python train.py --d_shared_expert=64 --hidden_act="swiglu" --normalize_top_k=false --num_attention_heads=3 --num_key_value_heads=1 --lr_mult_up=0.743 --schedule="wsd" --decay_shape="linear"
Below are experts of layer 2 (counted from 0) of a mixture-of-experts language model. Rows are named router (the router's row for the expert) and show model dimensions 0-127. Each number is 128 + 24 x the weight over its row's rms, rounded and kept within 0 to 255.
After each expert's rows: "mostly gets" lists some tokens that are sent to it at least half of the time; "comes before" lists some tokens at least twice as common just after its tokens as in all text. This comes from a sample of Wikipedia text that the model never trained on. Tokens count by the router's weight.

# expert 50
router [174 148 123 152 122 105 105 183 151 122  91 138 161  99  92 144 152 104  83 108 141 120 142 155 163 101 138 131 150 108 106 140  89 120 156 127 130 111 107 144 136  81 110 135 110 122 146  97 103  81 103 134  84 138 167 118 143 102 121 113  95  82  97 170 134 108  98 109  86 136 128 131 121 143 119 127 169 126  99 122 119 114 132 135 102  90 144 107 136 174 103 162 157 155 129 125 107  96 151 118 172  99 114 144 130  84 103 115 146 159 140 104 151 161 151 127 151 130 108 133 146 148 104 132 127 131 102 113]
mostly gets: ")", "),", ").", ");", "]", "\","
comes before: "\n", " |", " (", " is", " and", " –"

# expert 14
router [173 149 153 159 107 121  89 174 166 117  93 137 141 102 104 131 159 103  86 142 149 125 120 156 164 120 122 128 161 115  96 142 101 110 153 107 139 113 128 163 124 101 134 117 127 121 150  79 142  84  90 132 121 132 189 141 139 124 130  98 118  99  97 168 158  94  83 123  88 119 139 119 104 146 121 146 156 119 107 119 110 113 140 131  93  94 141 125 136 153 135 155 143 138 146  92 127  91 128 102 172  96 116 147 140  79  95 104 143 153 159  90 146 150 148 124 147 127 120 131 106 159 104 127 128 148 118 111]
mostly gets: " signed", "unk", " series", " Max", " working", " due"
comes before: " |", "0", "1", "2", "–", ")"

# expert 35
router [157 128 152 130  90 131 111 169 155 110 108 159 144  86 111 142 160 100  77 114 158 111 117 146 149 122 116 123 142  81  79 132  96 124 175 122 126  96 143 168 130 110 114 128  99 119 148 106 125  92 106 154 130 151 165 134 151 104 115 109 104  88 100 173 154 111  80 111  89 117 147 129 117 170 107 142 143 125 106 119 109  94 153 123 100 103 153 129 120 140 121 177 133 128 129 112 102 115 147 129 171 120  87 141 118  59  92 110 153 130 139 100 160 143 153 113 141 112 122 128 116 132 102 145 129 134 122 135]
mostly gets: "'", "’", " Love", " FC", "_{", "Giant"
comes before: "s", "t", " Kim", "S", "A", "m"

# expert 41
router [162 142 165 156 102 118  92 169 152 121  58 154 142  91  85 145 145 109 102 134 153  99 152 158 144 124 147 136 170  93  82 146 110  95 152 122 180  92 136 138 127 105 127 100 129 137 123 116 122 106  90 140 130 133 146 139 119 117 117 132 126 106 117 147 136 115 117 102  86 126 105 145 101 122 139 127 145 137  77 155 116  87 131 133  96  93 150 120 140 170 149 152 116 160 146 131 120 119 136 117 149 106  96 155 107 100 109  97 159 155 155 111 158 139 166 129 171 121 143 123 140 161 109 119 149 167 128 101]
mostly gets: " then", " later", " only", " not", " comp", " form"
comes before: "ing", "ed", " to", " in", " of", " by"

# expert 92
router [164 142 132 142 102  97  99 179 144 128  91 155 133 111 108 128 160  55 121 111 151 130 117 157 178 132 131 147 139 114 114 132  98 131 179 123 118  98 123 139 130  94  90  87 123 119 129  86 104  74 124 125 100 136 151 119 138 111 118 110 103 111 105 156 142 108 110 144  80 123 123 117 102 140 129 146 142 124 111 142 125  95 138 135  90 123 148 119 125 153 118 188 158 128 140 133 142 118  99 123 178 102  96 170 127 108 109 118 148 147 149 112 138 115 170 102 146  97 116 145 113 174 103 146 106 165 113 129]
mostly gets: "as", "As", "e", "cies", " Peak", " Horn"
comes before: "0", "″", "9", "5", "8", "6"

# expert 27
router [149 131 141 137 108 131 107 206 133 130 114 152 152  79  88 132 133  85 107 103 111 119 132 160 170 122 141 131 162 101 101 137  93 117 173 109 123  83 108 135 138  87 131 114 126  90 149  81 107  92 123 139 110 130 169 115 139 111 124  97 104  82  96 147 138 107 131 102  96 138 139 139 123 123 136 147 168 132 125 156 110 106 142 123 116 107 119 111 168 143 122 175 155 124 111  87 117  82 128 102 132  96 113 152 112  96 112 126 125 123 134 114 144 117 146 126 190  86 137 114 123 153 112 123 113 161 126 134]
mostly gets: "°", "′", " few", " hours", "]}", " certain"
comes before: "′", "″", "N", "°", "4", "3"

# expert 78
router [152 133 157 142  95 152 124 146 132 119 110 121 152 100  83 143 130  76 101 129 130  92 155 168 173 131 120 112 161 103 102 144  80 119 163 123 153  98 114 124 118  99 129 130 129 131 142 103 130 115  97 107 132 150 177 133 127  88 137 108 131  82 118 162 138  97 112 121  84 147 142 147 114 169 121 113 172 100  91 146 120 108 114 119 142  94 187 114 123 154 120 151 145 159 126 107 117 112 117 119 139 127  95 135 104  78 109 108 155 133 169 120 173 166 152 133 153 119 141 127 137 168 102 148 146 129 108 100]
mostly gets: " film", " album", " club", " member", " team", " school"
comes before: "s", " of", ",", ".", " in", " and"

# expert 91
router [192 161 145 138 113 115 109 156 171 131  97 141 179 109 115 136 140  91 108 122 153 104 124 161 141 108 140 134 142 100 104 137  77 120 143 135 129  99 129 143 114 109 141 114 121 121 146  78 113 101 101 152 121 149 172 135 132 112 131 122 116  59  86 150 126 109  94 143  98 146 115 139  90 129 112 136 140 125 103 120 129 107 120 148  77 115 158 108 142 155 133 191 163 148 128 103 138  97 115 108 157  89 120 139 123  69 111 130 156 140 150 103 156 142 154 137 150 105 134 137 146 150 119 156 125 154 116 112]
mostly gets: ",", "),", "\",", " however"
comes before: " and", " ", " the", " which", " but", " he"

# expert 75
router [155 138 125 133  94 108  95 148 164 136 108 135 171  82 105 126 150 101 103 128 153 116 127 144 193  99 121 129 162  80 102 127  99 123 146 109 119  87 127 149 104  92 146 133 127 109 134  69  97 103  89 159 134 145 154 133 135 104 113 114 117 104 106 164 122  84 114 152  81 134 131 105  92 140 119 116 140 138 105 126 106 105 157 115 105 103 139 111 158 195 128 180 137 118 130 135 118 107 138 110 161 129 114 134 113  88  98 117 162 159 156 133 159 140 162 115 151 121 142 125 107 136 110 124 121 140 122 101]
mostly gets: " May", " March", " June", " January", " July", " August"
comes before: "9", " ", "8", "7", "6", "4"